config.yaml
d_model: 192
n_experts: 48
d_expert: 288
d_shared_expert: 0
moe_layers: [1, 2, 3, 4, 5, 6, 7]
routed_scale: 1.0
balance_bias: false
init_std_router: 0.0215
lr_router: 0.00113
norm_eps: 1e-05
tie_embeddings: true
beta1: 0.95
seq_len: 256
steps: 4512
dataset: "wikipedia_en"
Below are experts of layer 2 (counted from 0) of a mixture-of-experts language model. Rows are named router (the router's row for the expert), up (a neuron's input weights, with its number) and show model dimensions 0-191. Each number is 128 + 32 x the weight over its row's rms, rounded and kept within 0 to 255. Numbers have three digits each.
After each expert's rows: a language model's description of what the expert responds to. This comes from a sample of Wikipedia text that the model never trained on.

# expert 41
router:084123148186136100105136126115162137123098164133164050165159133143087079081136129174097097139159173155111129142138066136164136084175121119135149099124086111122174126129145098166100096188063185111178129160172138157150090089101132124092173154115073114087178099085151071166102097072085140152137095092108141073104156117096167077124173177124118174107100146162179092101124114078144155079159144089182132112078187089146117114118174121139178084104154133138139143112113130142132175108117139129156093123135161163042119097166152099102054144148086109174141113084113133147139120155136168161
up3:150144095135144119121099079140100097081146190125122044182126170160055111168136123143095103128120122078120084133134121144134081139196154144135104110094093145162164154164123091068144142133133115100160153108147119108130162053141044169160184107148146153138102120146138122124153172134108107109107057083113185160159146128149109127115055094177088131082087088081163135111155105134132101141172111164148180119118162110121125156095104096177175147111101153124091113172166140142129167106141065121093094090105165110146124169190160104115158093109072163137187078127113137144195057137140147109
up4:148102178181153147100120147056106121122070129162125106107189060127116139084136137119128112175116100115127095166103162110121102104092070099088135136181072128080109158139162114136134111117153166112198096076121129141123129117193050141138097113120102027048096167100143143100203121121073129054149150165119118082098086128146176140122149148129177155094140152130081161105135118136211095157110152150138145157153111130187123131140126120139141155181163186131102206176130123068135151174159152115138140148138100134183120115120138142110126093140147065142152139133114172136133111125172142147
up5:123117129095107146155130115102139189164168161125091156117158133119119088231138082088165161185138076147154140221099088085059089157126160111104099140141145150122109159117115136172179162137106178111150175130091088193102155145134135170105084136152174072117105152085106102159082131168118131145173130105128099111080127162068125124112112170135173120110097085058107158126152085117153133184118120120134055117134140118191123159126158100103166142103138149080101185126136136062099074081119149162127127166102194130153138137110109108095113153117134076077146094154112107136142100087134077150
What it handles: Verbs is, was, are, were, has, had, been, plus as, which, also, and -ly adverb endings like historically, normally.

# expert 42
router:144174096169181177082110118166173148138099133107163073136119174083124100124087159127153105176177176108131116109100064154150171090144104084134148159184167113135097095129089130175122129130153079169143115152120166127177117091175159122071124131163128156161182088069074138125159190182057112123090122112177114160082149146101120139159162082117144160119092096151170176069136152168134116093105167036166100165116171127174089155132119116136125107149123127119139167144125073162110119097140146109139131155148107168106126120158099176135087097169110122146193122126083045116131117156142173127
up3:144093067132108118120162146125144149118167117109183160141084135155140127151178121101136164133149139085135093077127129146169134135130120138177125125120123178086106131081133206137129137113124168140074169097122148186131148130114126148106185150122171174151123118097113100163091178127124124112134152160078107169131146113130123140113143131159169103093140118091112187171122231153096176135148131067095063114100180095117147153116143168085093146188130163160122121130052094134153121120106143207156207126120053140096127113112101166114036105099109178141104139092122143142124127169158092027
up4:112099128116150162120136152111072178095109167111119134135134116155124235161076090114105160174154177157115090147134125039142178100137143132154207095162160046118136131159098132140162110137060135153078114080175170095161137113100139129110125108148151140143123139087103137122105112155127146136073147155123147159114117167108125200090137129187098061185119186134114085139180121120146123089107163195163124106127132113142145122138119088044204141081128153124141133129103152209077118055141152123112109097115093107121103177103112133133172154159137136131126135094092104155110136179168140121
up5:188104113137115180106185118148105124148093143120172063124180080149147098138151113192139154121116086119160169163159104163117117137161199186085089087080132155069136167144175167105151142137154113147119094146091088138193117104153113123106122090124088091144071133092142101112105118178141092175140157118147149087164121151161111127140120120105062102165095114083107106154132099190083142100133177134129111084115131135093081128149102139167084045158128144127191183123141144135089180095150118122141103076055120186114108119172138105142104052173133163105138090138165153144137119060146139091
What it handles: Capital letters inside abbreviations and country or team codes in sports tables, such as URU, VIE, NATO, MSc.

# expert 30
router:093090093186127111107134089147148083170101159065111103128181134139113099125138111124112093121144091156113136113130090117152126154159148142157092066204139144160154087121144166175102147181112104104120112186130109146132117085100139137146170110163130143123160112095094158124169129119118123163167113079111093164129064197123110168106156126133145115094106082108158123107145172126115178041079148121165141190070144174137092148161157116092093074105168157128081168200125060136121115138102187143124206135180177164079168086166185131140107110100067151160116136126089150133179133156141098113
up2:117099131077133113070119103051127130128124073133125145156093195078130060140136125104141134163116101107110115117047155124172074113144053100190144087121160149162135137089144114134168130122102115097084165140086131108139144091167130096187154141156134110153162134088091133148105151135070142084141136124115160127112108154142140164196147128110159168159077051183167179118105135083142154156103083130182091175104063182142102180163165117173133158140128096163121157162102088099124134142143096128112147082165082148113170099141146139163108118151169089191118115099109133105195105200125133165
up3:123150168158073087110173081123121122156126117143123112170096137127086128172166099155122097194141143098149116081140136081127103133132132151158151172154128042126150115165134110101134159114145130137085088170138163127176106153157177115094130116187113124160112109106152124107153120127090211175143142088119186153143100133097076121161109161126168139162119165100120075131087188139099118144134135142212149116123109121136109088094142028094081146126133128083048127128145137072174089136155119184071204147117128114148103105132152077110164137140115165096089060218102112093163136165134116118
up4:136159078208147099080206130084114092109127183152141175108132089111084154071123150102158130179161132057149154104167172132110109076152123077117160089153072163127152159111142117182149132093082157150138093138071085153196135150184119159081105146128112127121107156193180122124095128161129108173168099078111178150135120114150133147095171171151152140088142147126130134122088140148092129062167164118128089097070063182141127115111130158123123088135145126076127176122104111091115055155163139118094207121109066088102144123122146151112096110118134096121133112118111160126190138167147153117
What it handles: Capitalized first words of sentences or table cells, such as He, She, It, No., country names, and number in chart positions.

# expert 40
router:128143104106115157125186137141108105118110120076133070145154161123110164072103070107140068184168093141115131081092101099149161091134084149172093154199086135146136144162123159191111163235074097140164099112132122147174110114102107130105138145159138174085127078092153124109149107089079134123103111118108133140084125195140144129118080107103126182161101089140169121114161132162158124068111170117161135117070102156174147107104088086130167105100180156142131176135112088086116082122133113187115110120109185113151129101171136093169111128155136141197140108080117053164164117200132141101
up6:163138172151110178148103187167160134141121086153145091115124125123064056135153102106098130124161099163070142135131089145082096186142125065156113084142132168180135115057121093106163105127184166128119136153070085192110142127138108107053132137124148152124138086092124109165091113097130093138169140134136078142064154078134160185112054127137158156208110154097075135167142130188105114073164128104111101115149125145066161106087173161113110098081105103154119150095107114134111118105116126073169138162148193178110156189097128135146136132164172115122110139101105071085134080135149129141
up7:141171137121169120054132068072138097099166160151124154139105120088136118143152119132184138112118172165166085104136089114147161165153168119150121145193090119135140111106150133179144177085127175084124100179132100159136162093120116151130133126106104104079094123162177130150118187122164176155120096091171115141144141155187135053090149110122166108060092144137182079134091171089117064133132151080133134121124107165081179130112087147135091154089179113129077136138211143116063123096116087100133129157106119099153058148088102161079056130113171139127112149123143131153190136145161173181
up8:135101168134119141092169140111184121097145141092133126129165108073174163164111126127110187074143131144114172114142164131140100140099125164114137213065164117176154131057140201101140085110155101080170169149064127141076084107094110121184085071154088152089099130102143137154069103120184104163099114094176208051174107088161117158183106109130147163136096165155147156120127147123143123189138039137094152119107125145069112102113137120162145104127107087165149149113130113099116142117099125104098143161101168126057177155143110088127160155108077140087083094137127128126128105121114119152
What it handles: Single digits inside years, ages, scores, heights and coordinates, such as 1.72 m, age 49, 2005.

# expert 10
router:128105098107181166109172136120099152105084159117140078146163086085152168119187122153177160111116116137195103051112091148182174095144125107146110109185113123122100153139112129156146120149084195154142079194101169127117075140152122124153174168146089138155130094053128176108116149092071112139169128139088101125126152092144147121123145127168208175198161145092153082144145138122126171121113171156161130161045102144144155118158161092134084089089186145174156124069136083105100077107127109150112151127152129129090110139123123126101157129147140133117158154098077065198163121174111087112
up2:126121099084142190160084112121147101116112089131121160073141095118151112077113118209169244146166017089141174119111128195093101135081106137167069107123145111116154124127195165140119131187137152131109147136131097132164127135129117132108096109120142088090079142145157081163113150117151103177133136116079112141149093196147125118154169156106146089156135186157141082179166159155135132077152100149110106131113081107148161116092078168135154150103094141078178176130134169141120171104104083099155124095109105140115128176116173126193085132104164129077123088103115116107142124158139079172
up3:139111147154081198166141072132152195115111073162056127065132177092130215152065129133044072153158087119080159107120136141114098130138153098102109164118168154115051073157114124152118137128159133051138140136140139104114164091104092174152138163135085126178141099075117094161068124145143088120094157128116121157165113144122142138165119131131178110158139071195123094169114131108123173109099107098160110130063106106134154169179130127131141166166075154109188174101135059126137145133179100150076103106133126136117145099147128136131123101126119184109126158149142128075140112139176166156
up4:114166168087139105126107151040091155083122151121110143144157099131125128132166140147118141134072141143150145136097090162166120167183090231117139109118073109173127115125068134213116124220104187133126106124156084149161086110141160123101101107127100132044173101113105132173112150109071124151166092141127145084127114137119116117157152151125189098111158077071093091140166102136121114111144100144122099135080114130147110135161138137113107165122126135120186134079116109141117110160101071168100064066177145123123170140210121194173127122165165123122110174114163196099145153122131098158
What it handles: First pieces of capitalized given names, saints and place names, such as Mar, John, George, Saint Luc-ia, Gu-jranwala.

# expert 9
router:156113186113086133125162143131160167196057157081133105133101117110080112123126108060152082106140098116129128091116123087115119139178143140174166148208111105131170100145179113164127161149146060078122144109130115153145143146063086166126149065160100084095115085128108151131185074158125110149129152171155151166121107176144193136105112136029109105124101098133174135103074127141152149120104177164183193046140165115157074133149140135117169094156182162097114147106092132123138102157153141118161145131151100169143066133145131166084077157073121097175099130123112107116163145116128137145
up0:156087133121138135117158161153079146129089139165193096111165118146108133076070101080122124222139091087102212143189159114096146120139106153118153139148150169071119094076099139094163087137110128158123123120104146144134128117081092145129167097113145144131136139119129153167153139097168137147162168148149158177143135180175113111126124120111136146105162142133107052128090167177111150176115063139215132128141122146089144139140062137183134135173137185141101130074076097143126136087210157088079131113098134153051055109118165145110094111118136081166152088166129187119139076127111121121
up1:074139113129148124074114134136118162105118103110098082119113193160125084127185133116076094165121180143147144106086093141160103063141109137133128062137104096138112106116129134137186110148159115170098144099140118140172144107137114179127137141142090116108134133130097102113115124107105100134125149199162137141091089135116222129154149179104155106149135118105130115137130140157069123173134161091048119159126069053167166133211166100135165136174125123171062167137159112082121133146088185132132133069151114163079090146096081192183082077139130181181116165121109104102134110212103105129
up2:098108145130119170126150110110153153096130152093168175168127158102115096187117167084150088102131100172137124079099128166149121141210129094143074137146119107148093124201147092116132128100123136133070144133085126119095179115103115134097132050028078130130137096142097093106138173164137117159112209185163143112116099141157168137146122092053123105123144157182105061116087091149153110164124164115148190169083110167161118105118120076125142152108189091144110102191108115163071154125113110156088117103109159190099155111134134111166081122054154150117148084093136116105158095084157123124
What it handles: Single-letter word pieces and quotation marks, such as the t in undertaking or can't, y in delivery, m in pm, and opening quotes.

# expert 15
router:078157062153102115126184149162095114121152106086138115160128112117106164084113060158173102114138186126118119118099130146126137074142105148160103134133090089155113136133080129088198156145090135146145146154131151121064104150090116082072218080141174120130164109045139128123148149128070111182160103126100094178103156138120117128145137172141121137124155102133117155129138104133117093199160118093133149184062080135143091099109082048113107052077131144155146221166125102189137112130174134108096102129152144148065122129120166148122081153128160109129130133104102068162141129093170159107
up1:125174116171150155101118163170067135156134135138106154167089221084148092114098122137124117077180160182165117148115096082146146115104175136135143042122135131101124133093156129103120114062122059143130143123203151112089077099095150170132098152135170145098129111153155144094136120110147128083165092119112163075075187144134117129121122109137138138159154108118200176203135099060096122177202071154159122148096133161168135084053160128120145173079146124125076128120170061178142098142128140097162064127132158149136143129116128128115101187145098119138156087094116134113091152111147133149
up2:128128100086099117053107133097086123142138095162095186153152096138077099145101078053125121123111154095160124118125159129154139145151077127117123135137135125140167097164136106126128146103132222194161135139125084194095145095121123141115175113148125144137088135187102131069127152110098090135162135113144135109086131186187129102101093100112117062090125181096102126110112146142192063114086080178065141153121152161106124151221087035123161145099144166161133192120102103092128053122162145118147143126121125139122128176088088090136145116158098150176115130133110100138149189125161116179
up3:171136084180107175119125128121163115227116090098112128149152121110114108094101094142074122185162141164135138137156073140086094169081142154116084148145178095190123169090084082108126100153107202113096136152108124150160107091086081120172113115107128078069141136134108106147171138115119114216129069085138125148065071175126077151121132118102181109142140120113125116146101135137154117184084163126166136157100173167127077130166168157142091084091176126130119131104154156082132136185138140139079168185151129130115142154136107121081103138073185119125098157173097148126149066087146172154
What it handles: Word or word-start right after the, a, an, his, mostly adjectives such as new, old, early, former, other, and prefixes pro, al.

# expert 1
router:178141093125079114137132141135114145091128170092063147122112110124108154075079138136128125128148108111089111136132148113150123146179184182143099131156114096115120171135119160162164132138106165072153140185173107176186131096152117088111128066131129151128177152132161159073157151126066225161144128150104081131062138150111144106165106103078154128128099140143178153155157139098153122070064151135158178103126162120116067078094083130101111107115165131201099217178139082154172096096107075099145116112128098125124115115129175147111117074144108144166165145072122116170167089110139093061
up4:185179164144113129154148146127085113105134105136115117135145111124196143105089124056164096101100124058134134117126061152207105107145093167134106113114150117135059136182127191138175134171134217151155112104125086096063129123154090132096094117140133175138139172101104119111112127188153129111177134147181155149098121096087147098170109144161147114063138115155117082083148097116113154137150112177102113185114126126166066106161123157169120105115147111080115197112104167136173101151133102139169105151059138176082104136092079112116114143140096161177108160149114182186183108133172166147
up5:145135140125144132150137137147129158117148126109213152120128084155091114213131059151122084148139098088100099064175073105110177077146134110142127103113154084093130121187123112166136134122114175146116146177087171142183111173189087088116119137143135121103163111139117136137181165122134103172159092104179158113135124151169135092150102070143105102140108180090113100148114174108177164128157096109105145089092149145150149071137129145188104123112141132114219096125072103126131097114144202105146105159101109116114127151190112114150179068207101171147079150115156098178100066169152098120
up6:054161143196175112061106152100129126118097143150093097149143091129100159064115073171133123075127090142148150156105112128141159155150112124137119132096141169148133142146153079104143150108050118105048109120201094196157106142126130170119156126131127154157118129121125148133112142109135130140130119179121158158107127152115094127176155095151115132134119128145073116087104182114162128129076138143134125135120117111104107118157145123088136101171125154177107139149132157120180075159164096162093227111106080109125081089139067209084057082114128188229105137157094181155113088084121098116
What it handles: Word-final suffix pieces closing names and nouns, especially brands, people and places, such as -ia, -ly, -ry, -ent, -one, -ity.

# expert 35
router:101103160167125149097162143168161223144079189178122058126108089137080087127107159170151070108121140150116116084125129175141174105136117177143168177159124103136131084173114142125152156143116107109107062130125146143121152141053138149078104126126126207131179103071139154160145120152095179169127082164112121115111101127115138143132067087109112150129179118148129188136105155129147181147152123144172147164129035164151087174101099127099149105169146174155139111103153100127113073094128150105127119112177141110112092092169167081147112145091104137102102128112101066105117192154133065069
up3:114089118166125130109112087129076117066173086137162147122158097167155071111086125132170160180154168087064132169096157121091201094144088108179148125087078111147131183119163180136177098129119127151102123135149124150120115133113205138133158085132067175184141105164134134138060134145130142129125116172104124094115083141149179162135095115125126145103146143060144127088067117104153137133133127202164106130099146153078106191118150138105112094124128113160169055128166049127164093095087106128093201156186099116086145113158127140124174115070118160158139142150096090097108163159099104121
up4:063120102081157128124091152155113146138090117144052110103140167083157145185081144135097137144130117148127130083135125089153169130167085176181132158136094168126124157112177099117089153130068078163170125211126104147193181110185115142127097121060112121096098125132173174149150050106137104132129137129140128089078111084119155113155152134140183169136109147098143147101188126132139089097127212149122144167166130109129102151123162161117147059156116139077135106168134125114162152129106126077108155161160106180101126160086164137052079105168165126127106189121087108160091139144166160070
up5:110116115137112123143144108065153085141161086050071129121106157121100112103127091115103151150139102098119080152074151115109151163158133107107104123155129084094067118093069120222121100105108116172145117165095120141199145136139128107192166163120153141171123166117097126099111165105138132124106116146112139215141204096102094121093129189194201124099180119122142089159165124131139160096117160087136134109063099093107162164105154133141144155130161084128132165106125137100116106116091077098143228141105130129109158130217135134119117128182154082086115109142145195096193121139130133112
What it handles: Accented letters and pieces inside Spanish, Portuguese, Romanian names and places, such as í in Rodríguez, ñ in Campaña, de, San.

# expert 39
router:136099127167118135109150096170161104140157118121137133149113083086147109035097117182166132124134174110152112069103079188152115142161092145146106098169148141134162136202146148108108150143085139138149075150097118111149112130143076194075205119182109155116170123093131157059129156118170141130136050150140107109157127139107146139115140098139200127129160055115135092116109112161116161081092169167142146117091155141122103074142142172106097085176176194148087133138150081136085092110122143179063089172087113204155169097150123122116090093175096116086108162144130094119121109133101139091
up1:127144100149105084091177112091130130146091192130110138115108087092131177084095124161122171162164154106186111150062088120081154103110151136134172133117140149137125147137126136150126168202095180109127097143128149139153146096090096130044124105184141160146169177164145137120123168143170107074157076130131062132128122108177158176127131105133161196115151105115153175096099139160099076105141140127114145114150147171048167141111192182088120092158142129087110115099112071118112108185097127109079090134138133143134151096115113080168157187114112102190147097137079047137085190140082128106
up2:091080131081176133174103113099163132081171133114099092121119127139075105136144134122161084083117144110130126197103081113146137151133073106175119056114170139135164150079184131207162121125137095128133132167156144132110068166069111125184083169109155088131161117110142177166172152164155143180089187154098137102092166126116157176175079150143157090121127165125175097132144143091121159069128110139191088094111159155109092180177084128115099115161170149127146095109071129112110128151121116152141146128136112099116141125144126113158164064104143140150213097172093133061141066148163172120
up3:141125141136090120089182164129155106133119099100114155089114136154077122133084127080063065174156152158141190105148060155158063122160127112145169097137103131211095176144097123168081129080178097132080123123126093157142136094170146131141147127171083122109172192096098120161137165101118163128119119167069136122164098125124103146161163160121159067167154021123122124133146151088105115079122150068126105108106106107124166144137120177077135122157115119153158186120167195102089118126076133121153126137124106139098146179099152137106135100095140168070195147120160160129126175140186187139
What it handles: Words in multiword geographic or institutional names, such as South in New South Wales, York, United States, University, Islands, Coast.

# expert 6
router:145143094151095103108151136096131166113138191125131094107105090094148120139142100123089034117181114148089110115058144174155118108114129166229142138129118152142125139109117176147174065133144150193169129159132103126117088085091070123112113052159171125124134137133094140115108172069075113181099143126082111062153130133135147142089165152062103115092137139079181115139104121199131128149080186132122150082152170142115124113141122125160112060143121208085161125144136124115120156158114110155079112139116158214114112094151129114131134120102092131142145153116110126207143169203109128128
up1:099173114088137117127127140185152128099123150141122122166133075143172157135122158153127133107148133136085169125116067075115169081168124130099154152112098155146073209134210135079086179162127097098109149142150142170119141155087087039124190074154129107162069189118119190123171146147120123116124131108107151206175135103183122118127138119100083120113115131094144153109174104157087078099134135039144153126174068161118152104125114141123156054149139098103133119124085149152108099109139129133132104115113112138072166143107094142167071138045143137189115141095085153104077128145158148107
up2:160129125127108124127103147191114083151117175134126095118159088230140116122113094089127126109130100085092142123185112136069130144125139068131104176133117143109081121123131140116136136123201165122116112117133117120176104131136180197132142138094130172131113110150113102190140153115160107113140184088100103040110114116137130124112070152153196114142121143107115126102181084120190108127204130184153109183097137129124158117103096174122094175112142115137143104187189076148163129061085093094085153098197139086153156186147106150162108121111114099080161112147087096135129151065104181069
up3:203129113094151154076179143150116166121131149087122114158128075128090117109109143069126135140175171102134117151131168097078114173160137154093114096114081130102119146115138151148083155149121120142156156130145148192156085191102129114159150142094163058080190169148158103104112121137139118089089100127101082090132152149142110179080147059139090110106190141104144212103113079158166114138107136166086090104162092110124155077187063083122171089119085177104090159093176127083194163112101109134122188133158163097149117131158101161121124130102087137102123127068123151098098102100142174081
What it handles: Commas, and, &, or, and closing brackets joining items in lists of names, places or clauses; also er in queer.

# expert 27
router:113045157120112221103101156088113097175153130123071095097104124083133133114151099156110125157100191083122139147057110175145116087140131120153118153149119157138171106149070119118100146124120117131155080130164134146096155122125111177101174119161137126093143151127110148158172194094118123144102108151104147095104115172176119132123082142145139111179091085116174154154089133160067112127132110077199091103086113183167136096139122163131167087029120148149132203115078136128125168149174098184073141083166204141123104103126151171107110114134174111121125133127145083180163147181160109130
up2:052110088081123052140177131044113134128140085105173146122087112089076096101113123125165093146110171147125127148117111150139122141131157065132093134136178174146132139153104156138153128101103085118092154108178180141099099187166104110054121101183132110133031103141097088158165161138130107148139103187154169111159142128128135119115139107130133165152095106121117089151120095159061119148104164156157123109107159080149084131160098115118132079143171165148134097133095206112118133100183149153082158094106130119133130106088209179082112123151099104108176149085109156106152079107111046147
up3:126026150112133110133207105102163134099122122073147086165098147098129118115157140149128137084162173100102092152152139167184137092060191147137165149143166099094081129097082127167155138185108147117120137131164087139180118146133135122176120169091164168120115132174111119170107067175138077164117173199096117178163111109113146100071101108136153075114158098205147103142100072112116124121148114139119174097109113104152134170138178153127206112136146140159162131118130099063087104151136144129163099185112075170165154170152112104149139084124133056180135116091124163136108141125155158123
up4:098087114081127175091103171149081137108196159105086118076098157088145137069151143126130075164128135119143179152139082169122096123162153150150125134099144141097116135092074119083116130108164176167130126113201116105144093172129144094119117123138093100138066130071102131158117196099141084086143099164185137098104102134104100094140110126129122112192105121077141103168168186131066112064178148048133119072155127141118125178127089119142122151121124189170166102074161153126116114112175128133086166143136188176151181087158189118165112114085157127113159110075128140190133095103109100128
What it handles: Single lowercase letter or short start of a common word after the, a, of, such as b in binding, sp in spaceship, f in fly.

# expert 7
router:164077106123149152126135136133157140134084204165116093091117152089170169151099104164142079099102120151116058091124071138173120101132136127131176120164119127153108149124146143166092122145126129154090164131130114126094129161124072123107149100152100102062106115102111083111117098157131182122072102174106181128104127176112107149116107154177129152121154115127198087141150154103173117072077121084114167153157111166121148174102066079152129088088182154135093179101080059122123095184189105110127085150147170155104094157144138141132167169130100070162122086092070060132118213117165161141
up0:112162078116144147144143106141156132110127040111082162118101136118167154120161162116086135128102103090136086120111104112159169135146189104114091128162132095118198162048145152146074155132164139126123122142081095149135133140142105137124194141146095092082118136137104147157064112111152128161096113094173161166109088106192070125114149144140106150115137127162115063169095103163083139120060140150236147076154153141174099123177118072147134138098155183069079171095097136108058089146120127120143137161176167153201151118161151127132171146097171115129130119100157083173160105140163113105
up1:129109096145132092093195136143199105085155137114168120156143146150159100113201117100129171086138118167123146048154068120143073124098126142133085159124138106144195084157113172129081134102116137137131225120134175187102165087081124181147167118104101108122101108075100095093154121124138124150104116127096170114193150142135079113105050114145099162113155088119091160133112106157128151085047164131104092083164154153127110170167126120084123068103166136081091126112151103164073129081123082148128165116142123141106156134155129184153112147132175112144162136091116113125041180130112116116
up2:144146151132146114101071197081152131164116166103136201149135102167094098175087126147173095114179089180150142111122109095132113120195141107090168094094153104093169124184133148150165112133091113120109165146145136138161139060158118167102146116130091102094143051142125132111102116169122181142111130113103143171120122130104056100105128151093126187160112068136143104158121152149165126133046079081122122039111155159092131076140066127126178132088146167146140112089093049153111139083148149178114076157099141097106132196093109130157137103145127100113158160114176124121178132156173107172
What it handles: Possessive apostrophes after names ending in s (St James', Bachelors') and pieces inside personal names, especially Ch, Th, X, Abd.

# expert 28
router:135163094119082122079122161104095110131149151129150121114134115145156117079072156116130082134185121134055159129132133076174115113167063074139120089154154086143142133150076149113124158128073148139104123145182136163165094083096144131148189090095056101086179119083129158151146151188107125155125097113152123146155141105139135181078100135114146123150110148123166124129092221131108166092096135134117125148107147102155141174072098070068148122137215132147161126098119052092139127109178094108110139184161104124136090135128162114211149134134075096187091140099119103126144175150112185177
up2:158154136107149165148161055151077165069103113073218131102186151071123102123181124188178058150149079092117195130152120088118126133135121136160107126137161121105074119115091129128109116106107128116129145149174050154152057154106138174117113081109112138124087150064128150130153135180133157120143137163085139101114090111108126170105130140119129092127130165146180119151066097131113133130135121169153124135113150108060143131098145146192139068115125127152178046135167101064116123140104142106178119132138115077084083166157198090150136151137110112122129095066138177127108122159158142069
up3:098114123092169142172076098156106115115159181107101197123175094082129105164130123143060183136135152161118118176158037153117128120068101113128092220162131145163070171158067173094115120134097117117052081107138159113155116138146156083105126093176123113154130155101101174124160165137101169089104100134193137184163140136124091124189108159099146139105134114127115155113142149100095102069111132169155111139127172094140138148118099162149155107113186076164159110147171167129124151150151080124147130149094091158143111171100113130129094096158123068165117198142074083143099109156105125079
up4:143129189134176106183176075169150105227158187136088080131114105161217148133101163136103079114086118092136116150090161159138132122126092168171096086152144110108196143121123126157093165152116105167158164157127068138065141138117199134109129164192120148132101148090120117225094101128143118101141131097132122114076151147164159137125121158104067189110114100156120134106091106137139096124120121090131156166133154133079082146140146232083106142108166127154111118149107148146189096064134125132126139077120124138144157112144110139091120159154069147105132091069146107118153109108128157154
What it handles: Prepositions and temporal conjunctions like by, in, with, after, while, especially Directed by or Written by in credits.

# expert 29
router:075101047160106107109149118137077145179174128143086128162090112072150152089104073130191118153132071147144130092169059182158135152136135086139156146153087108179107132182109091145124143191093116142131139161168123111143121078086085121126170087160112164122099119074115128081153158141113096167116074072087147133134101113175157106101114096131134187150114132123133174143116132118141133065104160118147139126162138070163079155189145136132132148085171130179087129157078129130116147122127125090090147136183118129091135117129198160190105079143095123158115099102121151133203145175179120051
up4:155141163164123156129139132138102163176141040141154121117102135113115125122075102070120146223143142119159145120136098141175080130145178129165117176052075129189085088135158123121101077114127154121148150181136122114101150085140108083167117074118125148133122071134102148095134160113151075120101162170119132116144189134156081138215134110082175148088150165154158086120105153134103180095160171154065187105080101149149084172139167073109108090084138135146166080151109098122144139143144109163135054117173171118174140073148165078072140129127135137120120131165135152172145102133110163122
up5:136141098117145147102126132179134135127143157111205206141123137154116142130127126161136099132121127054104135105104154137149077127200141128135167166068170155153095140160151109117127127144131141141114071174170110168128139160114126091105160108188130143130114093118116100109110098100103127117165076019164097065117107109103103098086179098116192177204171192176168096136130129097102124154116133102068160160082166133159157109094115161105085147098167135092114097094125104149169141169171090045106139165079162145095184100098112101074130107152086111137129099103150097097160133109174128119
up6:110039090130099123120180150137109194132166136114118153121094107127126090146183164134144144091087193109121132122150104164146153104087132189157079146125081127104149172165139145166148140103061178108170077122109099120100162149131141091119191099173082106111106093132113137092103072107126120154192198074125111172137110163143116178113157108155103115161128117143152056088095143109198110136134099137099151113147177106079109138133096070178134095166147132115098114137114121180121194157136189177116207067099162150085138102168156145096096098117135113138126124156105131103152152148087145069
What it handles: Dashes, minus and plus signs and leading digits in tables and election results, such as – for empty cells, +, −, and medal or direction words.

# expert 3
router:090067130162078131130161076093141124110142142123175078151133166150114181137060125107159095099097082167100115085170115107185126136165113112158092111200103129184114079169082169104116181143134166108108153173152140158134109152095109107179171126138122112090171088067168147144099187092105126112177107117097104114137105120140134126177142142123181145090107172045168103114135125147104165060083185126137153120132139093134112110193111085111116124083225109080109124067134116131082091089143117138139149175096141190081166130106173098137128113121141100160129173145104116124146138145154085113
up5:048084155143147115124037151131144137158127033088082147075222109114172120176152134100115163183090128175128124105134109081160103108114105101107140163148096150116094117125138136141123119106133141062097130138107129150121147140107110100133087135119136144112185141075105152127139179156110128151168067183085108143138163207092122079115119151116135109119142111147134162092168182187103245105144141104140153056162079093124105133100137138164149132104133119155110082123154141136124160104204146204093156170139137134122135127129110156167152114078130087126137142128101093106151099083143100110
up6:120049149153132133122138124088085098138099164130206145164133109153101095042092113182094198088114119139150162151121126096100169099153086098096103123153101143071132155157127134182116132133086121093141100127160136197140127175135078086144108150129115177078102129116085100127146121100074117096079108159125083143137106157140115178102096130157113122073165124140129103141179170145168132192093128145141071129152114117094146067212178107093091118157093113127119123131111098118137182151141129122101116155080102145099142125250145142120159079132119104121092179121141167084170170093091137148
up7:079104094163148110143154123134123139129080095078184100129104136176156133053131163121106120136091189078118118140137060049166197076132136152110161151163109127126088124162091135101105109112092124106105124095131139159141096165174128093133113078146092170171125074058162145103093083114173076088149129083103142185106135106140132157125182057154104132101108132161125104166180095110164174093064101155132123185088139062098137105177093149138070138144152173123136150155136141178131134107149059160169129116105119172150116105156138150141176146102107159089156136107112176131088071159132116141
What it handles: First word of a sentence or paragraph, mostly determiners and pronouns after a period or line break, such as The, In, This, He.

# expert 38
router:158173159181119127132095176162102117154115152087117085180149079167139119096094092092179161100185129134117080148128142158156134108154112129215090201154093086121180109135154172136151092168112093084164149091164094137145083117184110157112137121114114124085178133144141195157107116102098120100105103110086141142106120181142113165155060170047139180103112148086143112129128185155110152122088150153102130093143090173186130165168119127078101139118148200117153164169154170089136121098103154110152119115120173159120089146147092146147145150132083126114195080083098113141105126136075098185
up4:151111173110185146152151074167146129137104158119160172165100113151125108158122135112142161036123123129131136161072151140150177120119092112166106142134105118151106199119071129079158061136048178119134152039163121101142137063076105109114142083118090149063079118173139174123106098154138138158122114130157090103069128111089133105120124094118127134121126097131155070135202111181060114122140131202143134186079092166175134124186148127099174132170084114104114127153162137172144064150101144114118134169093138142153147118116153120130162145134096091183120091133099126130195135129182113151
up5:143090117186129145146136078100153097143117091115129131096159078117155187119100115094103098145165115222123115082166123108113129058157181094169136097170117104123150153107116182129137172164111091147174160112077085138107093142148034089152168117136117074146128132143104110091125141132140127098141141121127113139151115142115196126107119173092106156138115106108111136196142148103104207161088175129092147188121094114111166119122142130190088163142087139130138131098142151109155147065172052110127135117062108099074139076166117092153108155115114153091151200175075154141132115136098203171
up6:130100179097136145166110175134171140148132119122111111145132140110070174125128064165163108141090125094141104126109151152108205151182126109148103134181150133140151151132124124132113145151135106085144112104178118156084120135093165140099144119090181078089117180119192085131110143120070092146109099095120092089084145085125115126141122151120083160223078096100121158114116135084109147133145166185164128146083114097151171084127096120130082194163155181141081155115065118160231097203168137102142102093108089054108160070141102125141131200072141122127127118124148132150159098157096120124
What it handles: Short pieces right after an initial letter within a word, such as le in b-le-eding, ar in Utt-ar-akhand, b in Her-b.